Weights of a small mixture-of-experts language model, trained from scratch on English Wikipedia.
Size: 10 layers, width 256, vocabulary 16384, 45.4M parameters.
Training: a variant of SOAP for the experts, 402M tokens, 6926 steps.
Below are experts of layer 2 (counted from 0) of a mixture-of-experts language model. Rows are named up (a neuron's input weights, with its number) and show model dimensions 0-255. Each number is 128 + 24 x the weight over its row's rms, rounded and kept within 0 to 255. Numbers have three digits each.
Before each expert's rows: "gets" lists some tokens that make up at least twice as much of what it gets as of all text. This comes from a sample of Wikipedia text that the model never trained on. Tokens count by the router's weight.

# expert 80
gets: " to", " the", " a", " and", " ·", " The"
up0:098130130165130150102132144128141137145164113094093118156135147117121104089130165103108183182147129144130090099138140100112143133053106167116133111110121121137137090149121123119092107143091117104094203124145147146120134124136111112105122114142125133120150132144161127117101113117117160113125107068145149109130107131153127093107107121130107113122152099158109086155118158137164146116138113081125139113110154160170113142126129144114123098169166133126141117131109137110143119148080104148137164140104110115147168140147085153124153142131060090127113127085128165120130160163139124138138144150083169159096130169132105087066160174112127110124118111116125168110121113125110159129190135117131103134094168134140119099126141118150120146131123100092137152094123077126135135094112148

# expert 20
gets: "-", "us", "in", "o", "os", "un"
up0:121116132104140150146124151130113082133149109161124089122126114139157128095114118157137132086115084148107104140097119127149121211109103162130156090097111139143126114146151098118119088125168149145154140104112101199145157131104076156142146123102105132169129112157121154144127134159104169136138095142119112122107104112085121114120154110170112082142112132137103159139146141152098153079142197124108117154120148124142121130108160126123098113117135178101111133124129132116140112177100152137119150125121144162151163153164186110142135133115137114161173128153138148098113120134118135173132151087114113129114129121111098106147117079123138093117118126144150125103152174149140108115123134138111087134136113120071184176141121128183114131154119125129169106124110130154171160134119129

# expert 32
gets: " and", ",", " &", "s,", " or", ";"
up0:140107160137120113105117156164133150146158125115126159113176149109114097103128133141161170110124091087117173132116153157157079113132133105165087116136102137101151138108165162064132136139097120125118122155134141088098124132143115139081156124148140121118095100089172117147120138107122127166135085147144141131190136099117128110127130116138139099120198111105101128133140112111085154115088124127115126163138089086130092128128119104182128117156112097151115147110147120089147113146120181152122079157147138099116177110108130121087151116154153148135127126132151114128122170143146146095111154117111148175112129121102132103125122102097111149102154130159126121111162114154119142136118122111097083117145135145125145124125140095131091086130113143146134100130147073201146111112111163

# expert 12
gets: " was", "ed", "ly", "ing", " were", " named"
up0:116095143131096086160148141096083145108112125135128157138126104135145165164133112118125104091127148144100132150156157137169142147139125147151140117181130162124116134129132088117118134122102097117138127164093156164123120130121097145100149121123140130094117108135150116144136132131117138131167109110134100123134167101133129082096165116133160171155119091056150094164115158112172106122121119129083135137074118102134115133096130149125117127119153163146133130123134164143110114092153099109104125107124161142121127129110139119126144158096118157168131132080103152181122138107150124114155132082101132097143175184147127118136146143128177089157161145104146135125151149140135164141139111148171068150123110156140153162086138142117118128122134112127184094134164096080107173139140079

# expert 69
gets: "a", "o", "A", "i", "M", "B"
up0:160104129109147160113130136155132087115153139144129158162139135155083160118117147122155160115146111113115107102126142168142147144124102161150152112144119067110175102139125116086131120120092106145108115150187128116109131148129120120178130122140066101109148108124077145158124128139135162113113132174176138178130063139109140108124151145162123190154075130098114165116137122128124141109114102132150103155097118101145121136138164114135126127197095113134072105102119135129131080132104100157182165135138113145138120149141106110106108134081162125163118121158157095163094139096098114140132112147113122118119117140146146105135099119140103118104130112125100126106148137116107167127154136130097117132140131074091157115157149126145123153159126122117140158120109112107095160139155168

# expert 48
gets: " and", " is", " or", " was", " are", " also"
up0:124171100144118103140110139156103136149158085129112130154163122161148102096171151141090122110115162142155107158140123115129086118118088087127168124150115151126156161131182135111142091105115112155159153124112114108158121125117074128144117137178101120143113125138128145104106150123144107129178126139177119115108187130129120103131145138095096098085108101138093106100128129087099097143134083118142130126147135150120158114080139059102140117124141085143095168117143121111141163129171151127110119127127099153107172102101158100100107125133159130101122124122117122092141161125105102120121180172134132085107164096075120140133092113114146096172116120117154154117117120123092146104136122107110103111140165125132134104146149119089107138155130073127123104118107132127171141116154128

# expert 114
gets: " ", " 0", "b", "j", "B", " J"
up0:146160091121133142093127137088164096146089134126126129110103164117129147154110094137151104134183148177111147105123159133125174124096092166107155106105123109119121129133123133104101139135157148107138144132111145131120125085124100063124122115147165128107110095071097062156093119150108116152122182106119148160168104120126151133099110127104175121155168180164095144134125142148133137147116153056108152141149134151124113115121117134153131162141130150155169130104117143125107144105124116138120087124159135129124077160101124135099124092151098105133115137147125161095126151147125085118122068147119096153129098083129086157154127141125156175138125173160116123093180096119136104135143138151153120149112146141140140115128104118121113103133123116144112112154134118117097151140159110

# expert 123
gets: " to", " of", " in", " for", " at", " from"
up0:113131149128141135120145122132125153146130112169161093152147187115193090126143093125137098161134110058092116146130115149126157137091147166120123133133096138109161104096135148150127134116144146107108132100120130159146103143104119150124138113104102121118162128131111173151126130122135169111148125105107121106097118109120091118140104148106169150092134108146152122120122102136135129101087096106142126137127095153151094140135149120110135108124152138098118132085158080160202140141144082105104108107118147111121180137143154113129122084185112138138150124107123166147137111148118111117117167131131103119113072113159128116135154120069159120137102087125155104155145116123160111133116136112111145104159134130162134103072109155149144045150088111133160120127103124133172141118086116

# expert 86
gets: "s", "es", "ed", "ing", "ers", "er"
up0:126147165095107148135126131133147092118102150135128123120181134090193137121102142144150162140126141128135130115114121185099082177161148089172137161143138142150143113159199094160117110139125121152106090108116098103135171160121110162110120140116091128141133122106133174090114145128107127106125107170079146134122137129150165136145106157135097138125099092153107139119133081132094131128105103176169146093142159079106125131121133125145135091097111144110131099122111154152127110083126156154109094134128139149126188127136141118104116103138150122116133146185094123145126114122145136135120130081150129111139124109104125106141130110116126127143142115164149120105111097118127094130107126074146140084105127106115111156153122129116149134167154160122094149166119126136119212120119168

# expert 55
gets: ",", ".", ";", "s.", "e,", "a,"
up0:094141112104102197122158111078126175117104138121084153120093122137159104136114128119096157140136126156144114142105154126163100152125116129174128112151156122165169126140152132138138092101094121151134111105144116109122148146106129140148139091153137166134109156120131133117133130158097154094075099107101136140139135068093142127128208123118173142127158174148121138095096146118128120180106123158087111123123118138066135098140121093158127088136150147131109169144130098166138091163146097164140110139130133141141138161095139122113089169167121129138133127101079116140139125098115125121153101111163168138145118109147105139156075105119105127114149117122117140100130180165109105150113107118133155075121100159152158104115112128136083121140145109118117134118119110150135136137117153

# expert 63
gets: " P", " G", " 0", " F", " M", " T"
up0:116137142124157107117051141163167128122138156132131088143114161148140159144131100126142109111108142101138117137132184103088139090117133134096132137103137127157147157121095110132177138137126107150106119175133151172107119140139182118168124115119117098149155147099137147120097167153139128117171090145162156145123152115117121167146129170172117085118118139196120137156151128152098165126141171159145085122133083124122121109118156112141104135094085151117108088142126148093129109120101134112097135136134178157132126108143100149122137130141100150120108118124127125157159168126105117162127122161120121106128117083145127121087150140124133108102155100147130116159142122108135137141116125137114109117111110152169148137158058030129112122119133087129142123136142145157154122156127166

# expert 98
gets: " to", " would", " can", " could", " at", " from"
up0:118096132137163127148122145095176115135143171139171117117142150104165103105152147132121162135142097176139161146103138121113159126151110098127159155103155153156167139098164157109084110070136178142131093103142116115122115175153145150104156134176127129132104122101123146134130159125133151110076130124100089129148091129148164084087184158138132138114103135161149124154113160102158162145138103136101119130146099130108147083125135166179120146119121109166116093131114150123125122160121151154115111109122095134153130085131137136157122144153179102109115136142167117136148140121118117128148097118152118126150108117082112063130128126165140109149166113162124129175143124125155121153124111164131107124113118120118137133138090167131178151099140133137128112083144135115138115134164063